From a checkpoint of a small mixture-of-experts model trained on Wikipedia: a variant of Muon for the experts.
Below are experts of layer 3 (counted from 0) of a mixture-of-experts language model. Rows are named router (the router's row for the expert), up (a neuron's input weights, with its number) and show model dimensions 0-127. Each number is 500 + 25 x the weight over its row's rms, rounded and kept within 0 to 999. Numbers have three digits each.
Before each expert's rows: a language model's description of what the expert responds to; "gets" lists some tokens that make up at least twice as much of what it gets as of all text. This comes from a sample of Wikipedia text that the model never trained on. Tokens count by the router's weight.

# expert 28
Description: Final pieces closing a word, such as plural s, es, ove in remove, ly, wards, day, before a following word or period.
gets: "s", "es", "ate", "ly", "ce", "ates"
router:522562481551466509502496523535528534486477493474499525549489513524522503515523469523494489471497517463500530498474488486497459554467518507439489498512512529514476474488534486533536484506436492494487506480467534515496543520501490503509548500475483481506467487546468493526461487493494497536456477481486477496508500491516468512509507516521507522460497519448523501525454488513465524515486
up3:538500479524496477499508465552442483466492499512505515486478509498460495520545489542526517510495503445470514501474442536523468498410476492453512558456515511496456533501513498487525540483520497490512494511478541488481515518526506487481490515499486529482502544520534505537483460489492520493537484473512483454515502518499505512512482512504466528486483493497501507498519517538532502499494
up4:451477493511465538514516484505486535495476538469416501557489487510495518475492516514487472499484501484494497514465508496500504522513490502527521511505558503482479519469505483497483519587482545513501495538487527498501518484521515484480472508542484503487520459516523540551519531475486469470459496523542503504523441469485471507513515519496510480525500463498453486472487499504501505494498
up5:481496510542472490543524485511495539509505546456497497491511528531439483522494535514518495532468479491535530513517472476452510544523493508502476508472536527499465496417504524471476544496505509522479483467498516498470532480507516517508517499488525477515465483475521522493502512491477485493494536476489497534516466483478439501525503491441522488542515484523489484481521537503504544509518
up6:470504510519494487479499490508469536488534527480534495492478481536555498507478477538485483502512490534449522481475508470527502524519522521491474491516505516458514495528501462475519499510514527518536489518488502521451479495504480557514476509488519535512512492537500539532493503460495449464528477505462545497557496497529473525511463503518478519526469509450433497493502466492516490525461
up7:490472542482502515558532474480471495506543494519478539517474484527518562454475499474502517506507503514471500534435516536483521529503551546522513508493519529492496508532504493486448496500474516520517462482494511537487544492538496504484528514505486487460512466503445467494519505472494494450477516481449530504513507485460522484465468482490510518492501502488490520493488488497475471544500
up8:477516486529505526501492473507458520484492543512501510453484498477507488492439523524558513521486532508510497491490515515528465506485496464494488471544470484537548489523506509591498488506506519496483514540529522491499496508539475520477484479521462515512475494522514514521460490498492490501474500466510471466506523523482465467517525471456529534476484447481524507471495443479502507475508
up9:497492520513506490490523501513514496496500499484489480506500527528489511474520493524450495565483496501471545535449478495547499476453496522437481447527499510465499463447460521489511477516440507470539518539516530488492511476493501507523501516551507509511497502533523492518489491493526506536482492496478495513553475513507535488531536476524519524464475502495503465462485542497531487521465

# expert 3
Description: Periods ending sentences, often fused with a word ending (s., ed., ).), plus abbreviation periods like C. or U., and list numbering.
gets: ".", "s.", ").", ", and", "es.", "a."
router:483473463493488464510502475475502518518473533473497445521465490529527483486465520531478528496459502469478523481531531479466516497517463534502483536525491530507528466542508505536537458499546520517480504507492491452535518535517502489509514504487491480522501452495503489470515507527501481545517492535485514502469492487539500494470485507505519529469549486463519512487470527488522531537565
up0:494472489482458510464479505490467489494548474533465542500476474466479527474481535528472520522509454459469475503504504473523483501499490536523526513488491485518498494538453555530465493514509521503497491498472527521501539504533477499529541535518478487462509500561521523444442478485511511516517525536473482510506521465494510501497501533455495490473475530517518523478510499505538487525497
up1:474468450498475477479520495511474546549503504444470502520474528461460521465474516489492554480517445522537491535509509529533486526536516543500504518503508507481480522480520484527520492508471483466464481521493502469511490518521498537479488488510501503528464508527483502510504498539452457500473501472521524533503524468475506506491506541470483492519519493512456535462533503545504516534486
up2:479504480516506551508463488501462513505471447542495508472486551497463544492533496518464509488504479497468488564452520503496513483483509522472489477515511513524507495534528498514515486517494444480530476500508553446506497508507486508484503486486465477465486458520460491517508504530483480476482526498517525502521546507507536493495510473526521575489507470483493517532504474522501444506484
up3:491494484502512524471510491504440515511544530510442484490443479514504473491498483476493485535489516532460450448534504505517511535480520490502502521481501509521442517484501509499548503516488484500545504541493529481444519518472504486468491508505540512491494522513446491517486489505483541496464533491523524490484509490481514439506527548459531503500545471512488512492534511458523494499512
up4:521503492512484490509504512471513504512510529446456489506507514498474497486465533490483501513497507487506547497505506546532496490493464509443458519556469503490464532512486504552476492484474507460483471492475487486501491524511497551502521556515517468501482473512480461463493462512440512514553527504501514512528545519518482514517569486528491498539495464462468518490503519517512511476487
up5:488481510474491503478502487485550471496519496519494482463494539526511505484451485520501503499488546491504533501464495469504468508523471547456536570498506491490524485560481502492477473463517541509498568555492538461469476496538466521502479451479507509511497482481510461507512496460473537470509518531511522504513482501499486479555517506491489526475497503508469507509486528487503462519516
up6:517525462506511482476492486489466490497485487482483477453527508493505509493513498520488489500478488494479503566489507543539508479580496561492498517510498422498524501511543493495485521495525473530523499487468550516492529490531484544451510525484516465482494476474476514487490491514481495493528533483498470500514501538506516510486474460482563524514521485480497563484480486483511510476468

# expert 24
Description: Capital letters inside acronyms and codes such as FMLA, HLA, CAA, plus digits within numbers and some mid-word fragments.
gets: "A", "C", "D", "L", "P", "M"
router:514475487444525480519461492491512543480511501479521475490490470474520488477475498534483507437487529492548492503524541510501481501479482483492505453539506498512509506459519514466484500475533526556483472523482501490494474497453531495543486522502518483455493500480490482553475551508521521489497506500536485449488503464516505497494486499539488533507518533450522490485497537514553495509540
up3:488519489516487468473483470510464489478482570536487467493469474475477514523491497476531479492517517496509459510508464489474527522502512503450495526498516447495512513538466496529485505491517484479514543510491475527489471493482536533524514522524449502472542504499448508500477499457510494502505538486509516529505544468519541458492502530466540481485528500485492580500516513520506482485472
up4:465535481482474514490500457500480567492497510533450452494506540515466548521501519496482499509508512525472528502512465475481527514515516520510490487453488536482468481521482512489520477520499504499493561525515509510475501529510489499525516482508489467508474474511484497505489497467482498496507477497556529503501566483443516501503517569513483508551498486503487523502483523516566472472475
up5:503487492527505497525474505474510507517545543500466476501417511499524542491498450525505470517493469450479509485507494518484498499522487483457489579518528469484536512504511508505525503494495518521501520494473504493457484510519482557484535525484488546507504482515454504499516502458443508504503523505508536519539489513475515512485476494527497507493546514507494513478488467537452462467508
up6:494527477494553464473477535472510523537501476517497512490520569516465524480504526486503520482491527529482470506484478491542511485482531501506488494517471453473463520533499500494470436497504480471496548533516478502464512482515507532507509499497538552475531444544492500497457494472509519475495536523457521521545503483481493495499520469472507504527494472488532468514474490502534481480515
up7:526532454499508454482505503489490503465491522477506469541489531533468534520467446527453472490499518505510449501518474503523511498537519512502504471489496512525501491508547451487546533520477502496522486505491483474515474487500471528517527480524513492475476511499484489538510489485477498482548505479508534519505521471512490508500499494429506496521540471480443543454523554486492498544515
up8:505468488483489493511488449497497526509480485504487511548522512536466524507514534433515506505521478513521508533495516493530516499521488499518536534493535525445520563492518493509504496506459455503497501518486437523444505499462464523478489509510508525477514515546497483494475503505485523495499541498480475496493505482523507463499477560471537497494481466482547534467527464471482535492471
up9:468515515518488510540489531548484509483529473492471523495491489503489480553478486471474480528524462485445502489486492488513493467515473511439536508481483458539449495509496472491531503565455508461491489485492539486521518502468512533509464453505501543506520509516488508521497537514478481507532486473487502486478530498494481492488519484498542530522529476559476491525504485515518475516450

# expert 5
Description: Name endings and country names inside sports results tables, especially Polish and Slavic surnames like -ski, -ska, -ić, plus Ukraine, Japan.
gets: "i", "a", "ov", "o", "v", "u"
router:524496511444499502503450493480531505516509509487497505495518484460517494480517479486448507481513485501536447480540522526501541522485545477516481496507504481505529526466534492504474500489485484513543456508543510503491495499461531463510524473484506474531548534499502484506468498507458513498462496519428456488523529476533497548510484462525500462489514521499517568488493500513496482528513
up0:477471484518507507500553508519518492492535472496515540524494558514459595511513478528514524475484516507524499465499475478520529541510523497479492505484493495511499537481511513511463491484466486483525514497495512478479551507523544460429505508525489491528469526468500512486486517460503516514459521520512495516455521468493491479506475457461491510515497488501490543505494480524526463484536
up1:507493460493484514527461497487536492538544503522444475508500525510489518521479506482507472546492462489462460488544485539488505500499561506522484456509510466466488536481532493508439534546498532488495478493501476515507473549475488477484507502467522536500512501491500485555483531461483513516521508495510518505506478448479500503497516488482496463527510528511435531486493541494497515505510
up2:461514532488512530472519489485500483508489531513480488459518517475534491550501464488483529509552485477501510477527448524486491511516519515492518507484495488463503498491469499469520521468534458445476530576492501450495477479517498517483483457509510549534550536530531448469494490482484505498481531501458533521518482478527479476501495478486481499511535489511523539525504511503522490486484
up3:490532446509531508521493458536525494517500489575488499481481515489486520459524498501472500473499476535541480497480480503518527509516530476466461494503496503521448493511525491526493488478512470466522495544503523496473472499525513503496486444509539476526541554456511465468511525522490483455517496511482527494477510492497488545562475466482499499514548484509522515495502510532484467505523
up4:504512473472494525544464529497489495517528475490475485507505490494495531529494482501510477510503472498528476521490488513519563518491542485509464492454518500515501534456537452510484543511493503464557476506538540490475500472482500490452489480503499498508546529517544485497505532529482503512470513474472510498518528507478442460523499490499458488496534475516502507470529449504443507508543
up5:459499464474446518486440535505498520559524500535524475545520532507496466495518464498506514484522454553509499523514471496516505497528497455479520553474482479497465497516495514512516482508489475507503500503503506547495471479506511508475534526506519508492469473498549535483489500492530485472505509447459488472554502491514495490539481463486475481500507487544507537476523494513476460517527
up6:483500495537493519530486488536488531479524500512479493491474562461519453513467453526476484457554466510486481506513460533475515523480517506491538505491493484519486517493540489501511527526475464494559467510547490488480487488474512528511522477500489470518506534513511499481521493469496488500496556511455444495492465530498480553530518500501497464491481452504525558500519489503483508500508

# expert 18
Description: Taxonomic classification lists and species entries: Latin endings (-idae, -ae, -us), Class: Insecta, authority years in parentheses, and the word species.
gets: "us", "a", "1", "ia", " species", "idae"
router:509507509518514524478478498507469495447502491507482500535514491460509510497491521514465508502553480498504507457500541484468502514489537539525471477500542479517446467502532492491486504500509484515502470501541464487483509537529543466509502478469533502448516448512507546479547543514522431510510513524521488513484507506489518528487542521498490452489511462482533511520486518469443496508508
up3:442519457518514531508475512512525509484486501537492472453498493508487546457502483498488481516512446494471554534466513513486539494493543480481479500463507474510489531526496504513490524524512461501567500505506479530504472537489551490513517468501532484513529528498483523489464509462490497475468514487465488500495472483501542513507494539496487468439536484485500523490522535492495466508457
up4:533499520511495542480506503470511504473488494536516453495501523462494463480491472488512493507525525464525502509494472502483524486492519505497545519509512450498556525480504551472485526474540531502530509558458497500497486445462480473501513524521488491510505503517499492485443519460478486481526541509508461515525470484508535500526495483496542488486478530566493548485485459512482466496472
up5:474511538533446502524492514485458548517530481506454470513512537502470537497464490505497476494468487504500513491528497513464538535481514500508518503497513500535511515473515447520502505511485508488524462503497467482477554507506486480509456475486510498516472469550531523533508493518507449531516477520483532488485524516483455476510521542502486489510508460488489468529573500522520453482528
up6:485537509513526493443488519499549532485551485479477480521470481490531491423506506532482451528505493514523485549484489459513526485484494493516528578531473492550515517520503504512507507512516489511525491481500519543488496475478498515520506477522488500479535502496496477505480518483504523482521553516462464533474511486463536472478505484513455468510509470493455486492505526490473470491513
up7:499498471526516447482471482502469506482504554503492492524531488511518543509482519535515478510448509495483528509510499433528503492500480501498483450465510486500502478528523463534503488489494495453498543489496488470477573522544531519443483447485538525461510505534496494505528480463475512488519529476498543500521493517534485508505501484466508485521520494523472505481488546502497528509529
up8:530499432542482492478534466479487502502517505515504449535482543481509515486499511476492471503523481475489509520485494520513446460472464539551491499471482482452524451459506467492530525527502511496526520494506477460485513482494500505515473546513526509519514481523478492541525505508464487483545528515468528550505503492488530508495510528468505506471462509496540482503510564511504485491519
up9:499508536486476523484490503470436510480541483458496464489499512490469520515550480495524478488542508527469483489534483505480474435473465520480536502563484456488495503534507541488523525513540547511528469562477527505485502480461526509514488517496471510483511520496509521493494491480477511525512540503489468541518492488517526543481490475519513504484501503534506514476477466479469486487466

# expert 19
Description: Commas, and, to, in, by, with, as and similar function words linking list items and clauses in running prose.
gets: ",", " and", " to", " in", ", and", " by"
router:447443505504468514499540528453487519491487496503514524458513489472501507499521487472502452515473477509513481530480478511460489536500456495517515442479460465500522492485504463541511487510515505511479507502536482508494489494523504486505543488499514498495482465489521515475493506501503505546552487497492499533532523540516488491502530518414531557535486494531529506504499521542497512524456
up1:552543477499497502538523507445495502474563474467492491494502516492499516490510496504504503518472510483486503542462501506548498473448486445512478473495486435511513533536539531485519503469522496504471522527460450505518528493510495490497479500505524480504522502549467487515492513491505557526486523479480486501501524474531504468551499484551501493496504519469476523467490465460509505475509
up2:477539488505450506484527509479502531475451523499527479503474527526458538505543511493469529493530488512492485505568476496466498489501491503508518479494500491521531482463515504483480503532538476494491528507498494466485536488480465515518503486546545475508487484531466469491476556484522482465491544481488540486542482509465508493486509496536538459530520522533488461462506497522511525527459
up3:512504498485506463524498517498532518502472457528451505457512496505471534472499477489539482466506551480497473470482506474469504457483513488509507523528514493477512507536526473498493491521414508504518457512454491505530559548537496517496516492466497501450510498517514456536518512485474513472515482477497481505512472500456540516510511485495468524537517478535506519536478510499474523526525
up4:546493457515499476480544517480476495505502474491502483516474507519522513512498494521531471528488480533528521524497495484483503543501477507489510480501508450458482514447504470542534532495525511521520499512509518547493493476546481501488567545492498500505462463490502492556481518505536477518491531492443506518508502533471481443502533475501501494503470467489483496475532463458514486504451
up5:484523473504501498475460519504513483510582527530478464480490497497510547486496484497506433504573537533527515529448516531491500485478485450497549498492509510513515522491516447484509497508523468525503454536469496443477483494501529494467501511503490525524510482499470513513505479523475501482533485496492544547480497506441514508506465535508490496533493486508513499478511490477488494502485
up6:484495530495501506534489484489495496491460462510494482541522474525486523476483458496532532495486517528486520462483496467495514542515493555531520485543527507487485524522494481510475482506533475477542474536477523432471518530493489489480513521484496461506533476483504538516510491465493509507540543513528503495513530441497498543465485477460495515532523481543478493484506446491489449502487
up7:521496535487497498517512477471482531488527493534534459493469484513475514461514534511459482562479497484506508533482530480525523502533465515496525511486522493481490491471467477527508493512499496470502519467497535497527474546511561539457486511536522480487486486530529541484507482495460501448522476524512510479483468471470492515487445523514493519495527454449518524493518548471495475498512